From a checkpoint of a small mixture-of-experts model trained on Wikipedia.
Size: 13 layers, width 128.
Training: a variant of Muon for the experts, 5025 steps.
Below are experts of layer 9 (counted from 0) of a mixture-of-experts language model. Rows are named router (the router's row for the expert), down (a neuron's output weights, with its number) and show model dimensions 0-127. Each number is 500 + 40 x the weight over its row's rms, rounded and kept within 0 to 999. Numbers have three digits each.
After each expert's rows: a language model's description of what the expert responds to. This comes from a sample of Wikipedia text that the model never trained on.

# expert 19
router:473469521525557461549498504468513552502537535474521535473393494478543566490462593496600527492570482443543532574525493543444535519528520459444497517496459530420502534613479489449505588478544511511543530566504490526491518477531498494498504515513503436526530413559478501475565476539577462542517492515459496503505481566494479493500451530553428508523515481506515402511472526441506501526494
down16:447512496528526548508460564479557460562476550465486483470468448428512519516421422508585489522462455561517466483500575543517474523507481459476456496488509501502434498455488491483485506410534527419468465475525531515516507468536577436508458538546511506564480507473514574520435388435584595477468529482534501473506519465432454509490496463471481502457531486490487490503502529514517567476564
down17:463552475505451420499417551530423386505500527535424480449444538489489525517569531519534545522529505500495577503468491517502513451452549456438451542520469537522437508472486524531520563464491492458483516498511489451431458451527500516469490493469496430568425493468462484492503454523457491436500521515523429459498469407447491517550458492462475450500494556458565493492492525434541479439541
down18:495500507492548564517556473509486448527465414479530496448499464509593491483417442497449495411468481489515490457517473466491488526509399457540534423505445473491492535458577529525499477413549482453534541441606526535507533538541519521476555423515469425551464515547516539496473496498559514529433546462454500516481487504410537468533535513514517515447511473465486534484523494467481523530556
down19:458394512525510522526445442440466516427558418480556511434468446497514514513513490588527515480479535523485427506508436526513528520445491467485481509503552466492455531441485444476522482489532553454462586534499549583504492484532467498507458530513457521434504428543487523482531458493509373518535510469449479563452556501487528441462488475546510509479499480500530444496446506431433526501473
It responds to: Mid-name syllables. Middle and ending syllables in names and common words, such as At-tor-ney, Jerus-al-em, Leice-ster, Mount-ain, plus York and London.

# expert 5
router:509562453493549491487448514482572478484521551436421468468447560530511560523512609554500523508498496568498510504495511551498513524542476468492458489598506545500435505477502440523477524516584501543570491556483504487474515532481454516459490561430476490579513516576531518525467566518497466469557481448586467490467490482494446505471520586534510445489484455483512511552452547462460526547569
down0:514534513445499547433540457515518517513474488526507526461550476552585469516525515475487516431486434487484527520539547472506529527465455477478480471458475502526540460353501479481528517517486527452427417521381486455513465539508520481496513517481522516479483504489537469425443541550617524551525552517442499444419507552506519422532489481490526481456460489541527509530460509531457478463561
down1:532500554504481517502521521401482443528485507386479481491485484541467512457435527489488532500484540510488423552475487462545512484441501525489585530572491556510458509499483501547488410450453482465574496511531526509435470436424397489446567453499441506512496569493554528499480517456436453511494492484547465548483534455527495500506561466513431498496442569503463502458487519539531561547514
down2:515522499470531580516513460442525426493508500446500428477509526511479587562515563509525546497567458464490515556497483505516484462519573442512463436514507499572519486525467513497519529476518504540447465529453474441460513545552527498459592486480502485443506520456457478458450529528554526566523539549564499521475487508502585402536486545473475473567529454517486481564477506605498541428459
down3:504489544465565431485462486555548508551483436492524432500501484456462586551546513470451475526510514524485517508525429592489539515511471521437437471520485547500458532400517516445434525456418532389506524547493495478477441498492552462496483512495471492451579549522509539580491514498508482489474508494530490476487544402478465507535527528531562530445480516499483511468524477403548487533542
It responds to: Table and field separators. Pipe separators between cells in results and election tables, plus colons after infobox field names and slashes, as in Draw: 16.

# expert 25
router:509594481425481506498443550557506514501529501509474495450422548469564530418454486502537534498523488512587505523494488575465540520553513490505480509468531551501478520504490490513454544515571500561500448517462456534479528557573459417431509579515458482534535441489537525471547502497537491473514558437565525581516475451507491505460495504471441454468487468428497531523466538506474591575472
down6:485494511467542465487477433504523566431533467526593505421471515484477478494442492451513552469494482451511578458499513450538574530490546476456480491487476475466527527480488543364571526503567527506537493536507500513462481419485526511564430574437544467548520565526512499467515508542507518445617490495511486494575531481508523491504508442498453498539499462526488438477447488541495470430495
down7:512562485502523539522512495504547474402459435538479514531497449513478505454510468469531477510472537496532480462528538495515479505523450462668445514428457438506445442420491453516480531466495423369430492554480519465510450555475467499501484513523535464562516506519513559550565475520471554445484458498506473540425516491542502539529506516462513452541474468514486442491507502505498545483506
down8:518444462506572467474456457568445523470488432428449503530498468514539505438505459493418547502518513547580463540495515537503445523461471548505539519462487502508451496451439554593477466521465438490437517482512469538528484499495512483452482527469494509428488481538493480525472496494505487457449509482509573528575545399428495436494494507507496474579485509456440525489517461482554459465380
down9:488500568575483476531582551460512466499458456553520498491468465451387544585498550569520484529522466526550548480529481469519530546553516454372474444466526537509448463519508514432421460530509538605534491506524517437485533447518520517504511496515521516450538494487461517456543486486483576572500486498517508510553443529529471497443478513524534443443506447509548500500524494563504523525488
It responds to: Line breaks, headings. Line breaks and == heading markers that separate paragraphs, list items and Wikipedia section titles, such as ==Career==.

# expert 16
router:515505527492555477479466543483481514533574515512521491409494488467499523492495507593506518484585451495465442503505512451425542589516537515473470509471473518487479550507507471490434522527512499539560510503491469493484489554529446492481462554451529537481439463530459562483498521557579488464508478455512500444503464534540494467538569482557462394509501470388541424514492572421408491516515
down16:465477460532468409520447534529446465535547537518518479546475522449453467552490509443498497504446492501443477535423482522454529501467433503503461530509489556533458509512426549498475511472444625532473545522566490440507476470473501576494503534560507480527471542516511476542528470517458518504403465507445496508498422482476490527519501519543529449449548568428470404521519512458426507439513
down17:541537463548512489438468508535523500478513471543461509555500517568546449480470569523539417557536499514468486561570527520544535474478461590511524549384487584531535459495477474559458494575517569562490502551483575463526492458498514485477467536532478478437465487469610533487539459503467461503540474480509569482494467491493466511429471460515562503496483441458568487531453500492488496528518
down18:440534450527525525517443491512521501528544459512541541539485517482499509498476510482484556508482528502557536485507521494529556549580457525454494518561498475528577483475545442495526455535555465428491420440492428494544498486427519482515519492536555411499552477442545522548493471439549488548497426575461452589491485534471490533459537537449490586534494428529457519448565535476551509522545
down19:429565441416525478485508502496473568458479551529499471567496537515580490532501435445469503505466491487549518502464492526506470487560499522485526516484560475496531516503490517484487493428418498477526495506525588517431548557586558491540543487523538457504502513410517471503449469500539508514496623544502518476454477593473542477481523489535490463461477536528418452474481520440502546581443
It responds to: Adjective suffixes. Adjective-forming suffixes and whole adjectives, such as Hispan-ic, polit-ical, cognit-ive, plus words like National, local, International.

# expert 31
router:489589491505503454535442492522494493536549553545454453484467582453540515419547435561537571547504450519558466464483451544481515544523544550458427544471504534509476499462481533526460519534507502585496522456576484575432477505530508536457473528519529502485561491548508488462463534487502553432543559564510445461513448432472487498524480484566491455487438491465511430548439502480472509516493
down0:497461452455450484546501511427587503510557471507437514550420503523440447492528465461593499499515565505542538535520511506492401501457486497523463488486559520511479466491483456465485402508467473536489546511457533532496522457490524584480478477466497443407525475552546459529582516489447516477526509496441487523572555452500503512550419509548523505483486559461519493500442508430460465496562
down1:499559590508530459563491509513568578480509489502488508497521520576514510523513463440524495452480456514399481466553492489555532522501475468509516523422492465552506472621468507451535494558511543537514463537523487496473495571489501491519484491473532471454512530477534431499528519436384389500483490503452513476514549537481525580539486483519537504477495478552497455472426493545505511538399
down2:465516489497580455544477537522525470456460518449491477528541526444476493516457501509486520493508455473470591487577580504505541576474553438505506492427523548540572460535459468504489454563454525495467475416498440541486523462502514464506491465466436558402489503472519518533515526449473523564499507482500476445527511538520489461489493496487478519533481467560466473468466484421507598465631
down3:471533500582519437480473522498488438567552524493508490496443552511411469459507501478495497482485527562515498494522543486436521483475542435620487527524515446469474423512452511491536506552399495570455487511470479487491583491507474564499517509521481545601492500523521458541464520499491468538492463447484405517531496569428555523520498584529482454513549531516521505438478518469456513508436
It responds to: Mid-word t pieces. Word-internal pieces with t, such as mo-t-to, in-st-ance, locom-ot-ive, archite-ct-ure, plus short words like it and set.

# expert 9
router:519543576511559486528462504460548471489543525525490424556477484494495529462492497628525471476521542539555543495488463465458586515551506532444496568524529482572468547515481495437474554528505543518531475498504475484502535544553551493417429548521475552500497438546569478466497474530470441510496506468502546542507549490483516445451526471493439433464519475506562563575415474529454473513523
down0:434512452537571583446509492483498491424464552539512506466431482484464485503463463506472490522456468458509479523431503459505454526500487536541537517518496530467480465506538467481571539444505447426493568493456536515527474469516425541455483467508502482501543497439490490581480471500508585435475481436453482485551464535461410466450455378513497497512515523420517542472541517432510450500444
down1:430452516512488542559469460516459455549464456452521512558509479522485463478494549479480446470500544452510445488454432467527462557515432577444507524506465436532520470483545479503488508515407520514534420467489456458476566499434461537473454476524552527443535504504510477510401447517494513525476513534548537538522518531464508494516457487432493475453506551473485481497491425543523546503349
down2:464511524546477551549477499530481493450467457535502518474571509539476478528472533552478527541553486473516439557484427524542465487425485489555498477529478500501539453555563411564458453466477494446493517537543509600482470534474444541594516528474538531584525480480565510583550492439551508479451529504612491508486463479523500553492424478515499496537459470528506542522433456516490517471531
down3:429431547504538491475487454524573541501520496472578450523533435505431486445563502523504513501557488546517528484491429528454544445490439511592542491503533558484560441513510537508586540514470557478475466527448497545513520458521539532462447524494528477518484406455518477489484515480474565552553502487509583560485487448465508452562485499457555502557436499493508454437507432529461482491464
It responds to: Common short word stems. Everyday English stems and endings such as bright, water, make, take, dead, tried, and the w pieces in www website addresses.

# expert 24
router:512524596463596504457469543491513507457506534482519446493519528517466563447485510566502468543486484538581596538478451548463484556550499597469484519491464543529497540533474463461490475514575536475503490529511480524512514559494454482533453556533489524523495517549521481458565525534488466486500545496466475520436461427520494497448523545535397454418523506480558422546521568498461543456507
down0:505544456512502570504504475563510490573539503458436477435497493546472498463551485491498455462497478503462503495556408429558561538432540496469523554508517471553498462396567472489454534570495535500488503519534479452481536481496451475461511618433516451463522460545513520483530562447526513492461500526579440525485573503528458487505495507449573490462499481504515473430497458506491503492590
down1:522530443527493430458498430546401569458475474436437470489505489516424525478531479488473566500521483526574533515428498497472566445447430526433534516553471502505505503493565500481499534608519473546522527536549500471525528511528499475426456511499557460494483473394454548470503530499540553512530431456490508522537488496486518483576479520519482436487523550475504543452548534495489484430458
down2:489527517534562482519475516513480483492466465480467483460473515415524541498495486485490440480435487521481510485572461480476546467506456516498535458671473532501554509417477438536460476508528530524445539475522521448532458497469542564551501549429498521508529496547564475479507458532467418422497501454510556489517549515477562580526458419473477474530501456540482534573482509480518491457565
down3:511555532435483574486524488524524524515474454540536543467518567482532515475546528498522476554440537520529542422470498516524439512534468503473518456563484510436522488502456483517511459536390447413458484502458588468486464536456518524488511474509511577448512476501529504493491462531391455469431610475563518484475468521569549499509527510462509494478523489548520555453462469533444452566519
It responds to: Institutional and media nouns. Complete nouns and noun-ending suffixes for organizations, works and roles, like film, University, album, office in box office, -ment, -ation.

# expert 14
router:538518455492555514439457514476523491470541521463444439512501487493518490488445525590488528564498460509517544478433485460493544535504524538528475518478566547529502530531403432469485479552585500514566482569494503540434480489596437485541462587457530513488548504421496519513500520516547449436538465396536515467516540539504477451553524518487474472529524475444494522504480571452448542505534
down0:519561463503499501504529543536467471482434521497498553516460446539556421499512494470498468527519471535509575477471503438475485482532541450611503457392452474570514567491446499476528442525536486482453504511506501550468429482529495510538531507486485490416465490521483527437473534446554412490477476470553471469482509561450494522493512437491490524474501532415487562487365459489486501506452
down1:536477524465543522555554508471466556543549500524493532434483440483485493456507498421509539477538498489547511526440485522523501483486587529614506542602515517507476502503485453529497488479480396555451553524501447476430496539481495492513483510509479451484454476551513400485448381562518430515500536589549505506478522477483498483491528561558520493462433476499535485538487537505557533507475
down2:493624466489462455488507522495492522471478424505477470474467528511466474500476537509485554538530458535534525483497593472493515476484549453398489493607475450408466577522458532483450509539484572473518514518487481480531466530558514495390514438444474494442458605477526519521491504433441512497465531506535474547479447544485484541527493471528480469498528524513472518483466472488516485422430
down3:517552553577518470506475479522493478492442484488436489503508450486528554494492463568540494502546489466463433513433570475451582469506489465619505538494423488480499409540510470482468423516552541529422524444538458480524486561510425497493552504546486522446510481464540481478542501509440468472470492487478482519413493440507477486424531501458420503462496479537587465468512486529509493441515
It responds to: Definite article and possessives. The word the, and possessives his, her, its, their, after prepositions or verbs, especially marking the first time.

# expert 23
router:504497495447467486468467557501576471480508582448419500464486515457524574452442554476532560489504457504472495493539515526492594535504511448497476539451541470543451519521513447506480535512574543542505469445512489501439536544499416532506412498492530507485518521509466496444567462544506481457496561476460460455538481488478536494457445522604406480541478519516535494532455567456487508545581
down0:541448494502535494514477554474484486528427487541598569462478461464480537490511541458518611511504488506538550504497438481480566526488527512388499460577493470518513410486522441461484538491564472562448513470476522543507455479504507481432485535486476415449499487480533492542502521498548420533462515516450468533531551503460560557457518464480507459471446511523473573458536471471517436464558
down1:508501490454451438491463442594475498563479517549476484495515514547466484523509535464521540494545482407522473551408550414504518489494498531444541442485524435553496475483442497447473446561549532533479457502499466507515540445489486459499488589478403499507514548519421540507514531550466564465533529545439542492477478567532465482446537504552489532495475475458490477527506528516528546596553
down2:468530431498486520464481497555443517504502520516481531483472507560461466545517499565583530445524482509522438464448533488512483573536479495509551484547544506535510515546431461537490550536493440581555549556504497486528517585553476472470589524481488424474511439519499522498507504507496483449473487498485437548570441454411504485416565458521498470504520505443424500482501516510534520468385
down3:525506530539504513468412518496469431464569490394491437474522466530396511440495502537428528441472453494488532503522508454549499513469439448478544493504523439543431527535551417490513559471508500423437519501511498515480468553549520522462512499482495515488456418483496531432486545435551499511511520519518489475572570451539498461471477469499508436522544558498465505506447497527549460545575
It responds to: Locative and relational prepositions. Prepositions in, of, from, during, between in running prose, plus In opening infobox lines like In office or Inaugurated.

# expert 20
router:543502531493491480481455458451532515455542506511422460446468497516601539575482457496535531561501441525512513456475542470485584510528564587481517555494543535534524527526368500467494575458549556528497479539577462501484542494522496458488505547487452463586469475486490479452517478476518520479508524466547515590496504502456567440508458515493491457490594462503561533489451495506523506490530
down1:456487493539545527422519518445545478492511497516418497502414488517446526538564517478539478475464408582439522511457569555487497455478466536421471498448472524570524453512460438513472524490475557563500495406474461531475512584529542496516459507456440473473499489497481546504489467515553482489483440459529440453550437487529517497468529532463464452489511516565514473542514458512522533576426
down2:524521472554493526512478508467509539512508546542508477529439511535480501567473564522547455536542541524442462504484492528449478563481403553478430480489487517533518502526524499519505386495524489481487487515524459458419520499477471571570421635454517478558511517511583495460524468502480485472505464471535456501479537514406573484486511487497439525503487503372550529517466491487449514504495
down3:541464496475569458522491543518526507493524426487454464491494510481526530430475531544492514466543533458561510505355444560417561479516488505574525550477485572528456510518487490450470558474486488457491534458526542488529533466549521487429509479475530507524445482460483479444514405480550460457522543595499472522506414511520480570535517472527501491474457483501563554547498465460526577509506
down4:500508443455457520505482549456508481463513488488476476564566551503516561473541544425451467502519524546531516483543492445550521650459533430450457475520509442583510453476509545513489543500546496562530520499515506513555482462511517520442500462528529492563454424545513474457515498483584588487500456493443474498511483444516430526454503513511485568460471493515429490530474502458556486580495
It responds to: Word-opening consonant pieces. Short first pieces of ordinary lowercase words after an article or space, such as g, se, ch, har, as in harm, give, body.

# expert 30
router:503565470445494551515441575507550524545520479516480475489537491500467551460487503535547544565522511516551506495540514550520447493517476483451487516507467492517521482507515529504458526505500562536497498476521420524538554506582457485484501593444500458465577467521558565500582501552534471498513554505495505493479417533577458465478571455474487497476541478434513429537410543448464547589573
down5:506519391506433522481514546543486454509487540507492497473496485482508492416525422552501474449554454512485468527507497474447460444489568543513479458429452467513559500553567510465442542456575519441594561536493537487527494540559519546486536505502510469484518509487477525512596527482488473569489530507501557483497473496561511498532472507527545500513528494507592535583509611523546554521456
down6:546493456462566492593487476483493556545450505537523500528453463475510622485485474535494500461555490522587462457521452525491398501514435505594472520529480508464581485448503481439447524515454468478531540504510451498475467486493517502451535568449524500392554488522515447469517484501524462575542475543506534495507507549511472431520501528418531533544566520451534514521509552503471475509514
down7:572480433430481438494498511478494538515511534435487438467501561493543430553464458533509515564500538529495443548573503526490516500521426502496505520452496522452578521488490592501465491616499513468434427518509516556518516467538531483471480459554498458468519461454514450432487483417468581537490509437480530511459441576583561500529456518489515449523506459473493488500525475538484511512487
down8:478525553524587498513548577471521530501522438544496483485452553479527491480526538504497430557508500476479544464502477540475426456470434431482553574561464552495484493522440495519515545480467548447490545472512557497499465501540477487528521429484612543477475457577436527549446471438549547540492513570451491507480493568523550446499530502503477468440554476458462490451534474501575535517490
It responds to: Acronym capital letters. Capital letters inside acronyms and codes, often in chart or sports tables, such as ARIA, IFPI, IATA, ISBN, CNN.

# expert 27
router:527529484501467562447532537523579448557534543498456567478461542499588476521513517477483509520521523455443549516500533494493545519510492505474432557547403528537519533528429468446465479518470563498470508547537503482440534462544473479507475573462525495467553451511525462493537469557530426435580511455534510463437472501461452502520476540505459529476546454515495508548379549507432519540527
down0:556495552439462418478466559497481506467436531432489479542534426521509522503470548447498548516529498482539511501492474466509508440459481475447513556520452458485480525533456496484432525493559462469504518430513451509526449584463494468556494532410517546435510511459571483493480520492532522507569543547531528482537524572481480439536495384500498420524442440552491552494474502581480487508531
down1:488601457507511531472505525511514483478428481541536453542524486501610466459494512559441463500559464460556477515548452491510454495509452503580481551462507515475497506520495474526577506522572535469528535498437473512464501466549448491502526528436493544466512487475466517491495597520536557514490532566504450499502411596486452396524505508504476536479494522600505567451479462535529520529473
down2:464528476511509452502437405596532584412494491447498467437528506506473509505508458562520499540559586487546496427444461536524521499510463488585523477478543406568550553494505530534482524493458483476500543493519502498437476450429495464491454489510432497466489481448473442522479484547427514472524481489446464478527514468504489581490510514529498563544497481551518548486540434528430451514489
down3:497536503552560607534479430443539524547490540467521550519433515521467572530508473488506490449506462483517495503501498508483464516484488431532497480460542515510452501483533556504507606502427430458541455518508455462549492509479474451530523535447443470451479505414452592425508563487529488518502506512510480429448537463457547422461466564512526489526453548523439562517514517441520454480508
It responds to: Foreign name letters. Single letters and short pieces inside non-English personal and place names, like Yıldız, Ildefonso, Sharma, including diacritic letters.

# expert 21
router:501589513453489468451464511495490517517588441526481427461509513504503555431430494528474553487434466497578471539458553553512508516523559500512414524473468511537493512564568467509524544475572488550481457551487431557486489485596569535492475531465455516529518525480548531432478505534496480493548541497496512502493423446496515494545483426538476517498463525416540452495412497460519537482509
down1:505454487507518525534493529498506514433446526508551485556439493471521494552472603460509487533506520543466499488518436455469502604560487485414518537467523433493474489479474498473493493510464505485564518495529516522532533603464419388481409504439521507516507459520501540529519510556527496444481505473444509534535571521494537491579469575441401471496473465545498465506443547504525498466488
down2:528464466466564505567427541501453491477486534557479452529463520511498560412467532529551550430525463472472516564507532481463475507519400496502506469499469534477439472497445474481524489571463506521492463442469519504484507585485421530480466470493498545451503431579537530503489495409517468563479520493490536482451423514519536503490469580505547481512513400504430580522505472502532493456547
down3:491420498536507518571546560537457511558497486484482528514506463442447491461461496475501454487478525466490473459533500511479557601519520508518527493539468552518437567504423461477476511430500572481501456435529503484541610454517505495480566519579479497535528504578537510453474483474604531548458457516512530510579543469514518488450494538486524539528546483425466438579541475479505533467510
down4:467492490474506555538537444473491421477489519540481477402492557547435491457484487529538535480488477427518522506522545455496567461465488523524518416429523459452426434444419493468446492451482508408497496509524464445457482511506512526482454425503539521492444416533511435506461482516486430489464483481547443533481457535484562464497537503515474549532473542487493506455503581578449464515496
It responds to: F and sp word starts. Word-initial F, f, sp, comp, imp, sub pieces, frequently after list dashes or line breaks, as in Founded, Facility ID, complex.

# expert 8
router:556545561488477502431457516479503498467487505448456456457462553472540471449503512474481492481507514438518562532468552530496519500506573510467452573542425488553496572499482470427561497468545500464539460526565516464499566579502466452544446520464526497533541485458480556519515449468518495542488561466477505474484525420549505535454550528520475465492547452506503529542446470490578533466636
down1:456464548504467579564535507462484447482486523508528505522477438479471453480569532566457442492504523496496464555501500472540532474409543547499434450424516476509503427466483540539452484432456446493516521444520434506555487566463509460479535539448474477575437494488493518512497567517488511508473430473523505509527535515520537467476536476564426477438567433543568478487506591493491521544542
down2:524493521514533447504445530570494509585445527433425567565492451511480507542470511507460483564563566446507508490510473437475488431415426556467533482491421471494485547492493511525557462477442545439522482445481548454492444437449499492484480539512479545472508491456468484442461549472518500510519493516436499511503488500457478515480478462494516435431489527531509550569454559520467406468446
down3:538545538511496547432534492549448506499398494483550519517505458504546473523483451498476463506471505513528554481456511571491441501502619530519493478508483547526525518533481468570516480551462528576518537509463530479490535522501555545435539598589490528554515480478493460555514459490541503411504433498503486436521536534457523469442511525469447442486550526497502555584440521449545543507449
down4:510408477528472494454508484484496547519559521561453461515462554548466520527455558599541525513456490541535413563488487515538484486453438532516464538485470445500481428508497428513505457505477494467525498445541532442500536459495445493487498521446507438508471475452519529532569492465481483463601528516535512501588475465452504500612469486561507530482512486472533533521526441484521517592568
It responds to: Word-opening syllable pieces. First syllable pieces of longer words after a space or hyphen, such as con, dis, di, li, lo, as in dissolved, consecutive, weightlifting.

# expert 1
router:461591483529501479513449556504543517447533537504513458481427450518506494476540515522473628555453459496509542578561505495506560478556510513491431554454543518492474476447492522489488533568530503544534479484435456524507503517554494491514460500476478496521642508519498541519505495509518485469517505482490473475547508466446553451538468511527512577497520412430433510500391483477501440522467
down0:570495505470496505467476495512473486460533481488443544471488531483510519513553516558557505456536516522571466548473464473480546449547442517485550485552455505429578491525468436488541589588442561524456441447396441481516501474540516540514532523505453537552525464488554485452475495405473488487498548534513480495445496473456491527450521471518482494555519479462560433488502496537596575474521
down1:520397549572563526524507467505537492461506497521464468560479504458450524505466532518582516496535498539507478487445552456507512525500449481488483489491561521522488478513488441453577499556527382505401546510530535407515526489486503498512496488543482490569515518455487515465459493473480522510495528555526522464482415538472456547473427525469503562514479527579443577471586554515438459520519
down2:454470427490440461443510474502453530481410493513490529461504539460462475491505546426527547525588448404470466487489476523476503456518504517554496498563528525589464476459495440533526526608403465529493541421461525535497505523509500505534514465519495499497471512544552477535518449454551494482484480507464493470558598521501542540488497498519469553503447420465543466489522512549600477501489
down3:518459525552579535469459483539527534507488544459479433428480471471601513461530483509564496479462498442576510538539429583447491466513529506520515466530511550538464436535444484533442542524621578529521491544475463495454503511484414499520468517484513508550532498523441547555483524561506572547506509553505518502488479494484498529489549507460448549486535405433473499488514500474538496534525
It responds to: Mid-word p/u/g pieces. Short word-internal fragments with p, u, g inside longer words, as in Ca-p-ital, a-p-pointed, ex-p-losion, m-un-icipalities.

# expert 2
router:553462474490512471457476455467541449531596565465445410530515491454549595518509523551507487533482573494548473495490503484465504551562519503514455455458532568552567571547544483514471516496473500536540498476495456515465483481541455452448544592499452486526507449490521476469558550485460467453544532520495485488513508536548440444481543449454465504528488468507485454609429490496461500526558
down0:533537454475542510515463427470514531532466513533508492482530518507528528481503483485445546580544491491523505505499519492521590452531492540431454498449562609587455519457562485513532508555490482516510492510514499474490489515464533530485532484438507541590467448557413552516524544515537516543507533466534470526583478421438430542502512423510506486565508502483421479459464448533521507406494
down1:498476445492498489496474447536561497462478525517502512509499537469439551546490467469470495364548533491605477527494520532506546440544548457526472512544521454501499477475497505565487579465503540482556509544452441448528485472491496523510464445444539495497489466450432530455484479536456513497548459484500483534588464664495575460516563568496517536485511492491484527491474457474525516483530
down2:452524498481559514573466501519472580523559547476529483458546546451515442489570479503501502537484506540454530547559478481473524506552428500427492496472465522478555533579524506448495548545527515572480502546497452469459507448483450527479520474562510470572540537470499516536499467532500550497514522537437582499452495487533533482501465421506405508480484546475472521453473564523616564494566
down3:474481473516541530514499509555489507513483440543497514528574565512502534527509518560456439492404447486533402495508441506519508485445425501450504559518521411501409478531496443440488541519548502532520485536554469572534528574557492500496461488446549474443496573569434536521512476520530528489519537547523595426489508529432522501502478475481510502452491519495501488509524483545436488585508
It responds to: Word-final y pieces. Word pieces ending in y or ly within words and names, such as Olympics, Argyle, Energy, Secretary, plus adverbs like also, still, now.

# expert 4
router:539557513507576500484467564471514497493546509484463467485468532454536493539438532475497556461583457531541508521443546490455470564569526528471492482573521522595428484482458464406497539546530570503505471510470485566439508511476498453483409550451511471588521477496533548510545560545492506546498526457469477484529462546519472499452490500516480478505520455452544475537526491441525604553470
down5:457488485546480553489462530442416537469519534505473561514472555520463511521535440491501525531543530454536519523478472506536496496488469575476563531498491504515479497466457445559492511523557542433482481502446579619574528507485441560486606487493485489560509515455540552475546510428471463456531473533509475528518518549418467523421441451546536503456539460523507514565455485495463505448466
down6:537459493559413541460463487548457496457539510513534560514513527481483508498549524426487505431544526483517506490489493470500468458492515418478553550517527480470449444503506536479457504522502515460530491472504495484508446474479469560494469504510499479478527568508500571511483565544432577527488534491571494464497465579455457443522559576574639528514569599522533504492493579527518490485463
down7:491482507490483479471462520428465470483523468437421490495512599424495504510467532484434523467441500527454470481480515492457550550515520416650563502462452527458466475543491567546474498551497465468447542500500493538505527504463460560489548458549538525532464531468466530487511512508451515508421509502480484452488492616517501489486481474563579489521531474506474497524515565477528532546419
down8:445515450495447488482546487504497501542489523505486518501430498547468528485491448473448481532470563505461518522511572471473574533477447450555608494574524529496500533513537462432543472481557485549473416471577547505504481523509567484521557472520533503554523538455479456554542500455578500542524507552544439538554581469558459518525457571459462433529513538509517483510565461564514519490503
It responds to: Numbers in data. Number tokens in dates, scores, statistics and tables, such as 19 of 1996, 10–6, 5 March 1891, 20.6%.

# expert 3
router:501558530495505531543491605492466474507524515512434481522480565462495474493480514503496481511535508521509482475527496522453486564515539453506477556497516592517484501460493523512507565528561508569524498548505450539481510515518493454402414594485475509543533435489541528479532541566452491463469467480546556489539406495529532482402540510547506539466491467476491511527437517581378523531556
down5:532418533473496466547487529543564501485567455588466514473549565514493580549513594521506527469475455481503521497492510452526505494522530532488502463573436567502506539494528490486521544537491544491492513508520490486468520435504456566545518508540536560554529593520575504492503522520475445436516514429588568444487517471512522602555560486471479587435492535491486473524515493514454521508521
down6:520461502547480550521512524510525483452450576522545498500510483593562497526481479517521534478493454443501457444543460625551458483479532417316446435530487489508504544532500471504492445518534460534485489475499514480474497507556481479485506462552487507490487522481464488532454472530548472515516537529520488527463484541496498564523545479459523447430459479489512463567552528471473479526602
down7:501521484500491512498471476483503550547538527481470445500511473517526623480479510489504567476549492498553422543445530549509476537459564478529482478453478503533588536471517454428525525601465366517470477522520508464486493536494459536506427495531540478503512493465461463496530430557550483506575525558447476517471461465497494494557497526450448520582494500501506516524463542482501391449532
down8:515432563555537511503572457564518527476501488533485435530429440503429482507517458487504512535459419502431467464440542492556501448519533532520563488495537515408534462455496490485455413483422518479430560471540554495482508464483544514572479503501547481440529558466519533498500488568480559482533560563447455486461476489515434474547527505469490463534547520509489517527535505433491574503515
It responds to: Periods and numeric punctuation. Sentence-final periods, decimal points inside numbers in census and climate tables, and opening parentheses, section markers, minus signs and subscripts.

# expert 15
router:531573500538461466494454499487474554484527515534451427468486471473579489481445471516502587530499489468545570549416430514449553572538533485461424461521516560466462487489512505553510509516531492500526501470559427573504530497502559461541501520478552515475558518479512538444479514510509446437453531530504547490511405474574542490554468529560485531484560477420456490514446495486473561500542
down16:552478497518483458504425568464435506509498541417498459530567489398490541517529591520527485522487511484422487495528452477510455477453496571491523487507524552609483531537432449502487455460460492490407589548473471520527512487591490493533522451515467505484518490544504521507494532532541401464445531454458488536511511545508512563507507531450518513495491443533503523477562419495474454499511
down17:481505484487401546487507566495433470513545484513511500458484482571505553473503548478419486545522478578489458488537538524543414483517480491511483541524422423434449518516463508525525497520436469558459418509529418492473542443540483527447536520498450449478449515477453488530486501545449546560460572488448514581484507488508434443499463540489498471556430522477467495548507508532504517572531
down18:516480519564466461517609486536453544477487473487482499537513510521519461532442461466571494514513561504489497494517507477516446510511451593511483517556526465536479461521517539526495490568494454495557554464524542574434522505448460531462534506533620491454456548479531392434458517515494441525459473439568504536525553511486534595467478502442576515511534526506509539541518514551558505509499
down19:519523581482439416442527479455459546535481486417474448568511440487485560559508494506528517455489523473509532532523484509512456504548444507505497543503457538540513504567482482447514550582564507570475465530494548456473482471504485570493530531528552601502493492462448550504461485498537426447513476456518431554478497589558541504543516487512504459484535524522524501506435513449431568503442
It responds to: Word-initial prefix pieces. First pieces of words after an article or verb, mainly re, c, d, b, inter, trans, as in re-ported, con-c-luding, b-irth.

# expert 0
router:482479542455480556525423571524533450497521540504489498500480530456529568474473490548584552482524513573489519510470504506471481496552524500524416507489527573475507503549463436397505499539535523540497483555454504491458504548473435491470474581484470470570535480478576552448467505503587476497533534515561491510434489510563521464438463554525396464502540462515506468570476518495475508515575
down5:474479443585526428486512505519555539508492449467493459480537510557475480452463471511510534481453447522572577482483504442474482468549431500470490590571491535450492471513516529495544463426519510485560452510494505489509479523484568447562491399518488446371511552497484456482443546492466485478513527522512500564522511442541500439477408441512486439479524505546526494538461538515488469457496
down6:455466512510451515511514516557516564537498525445596452516447484503429489456551595524507470577577504519499521551481578552458530537440501521485529504441453553454502490448457551480518505433512494513472496524479473459524467481538531496575515508495493506473552555466441468469417504527465433513487566436445501467439550538534561448489504457503478550528477569521516467535514451527509555475445
down7:512430459508514459483493448521479489539537467530501494501510554490436546558454507433443457564508486508534492586392499513546522486437505522557551464490520513456516542510499493513475464511515516527545453489511487575471425477475465466512501483589546572537564533475503510534569515451506537486519462495531508529511440513519492534450635557573452548579500497493514469478539465505559446463514
down8:483499474441509462572548521535535435530455526537545562588529506441481454497488542452513439466523548503503560496489500467506489508498487479565486538464472506482526503561492427496526519574423630477505443470487542476491443463508517593520466504521479477518483474483570494491445458496507503521535479503512506519487585457557416485479495416514479466521463505467536498494386500446488481527428
It responds to: Clause linking function words. Commas, auxiliaries and linking words after a clause or subject, such as was, as, with, including, when, mostly before the or a.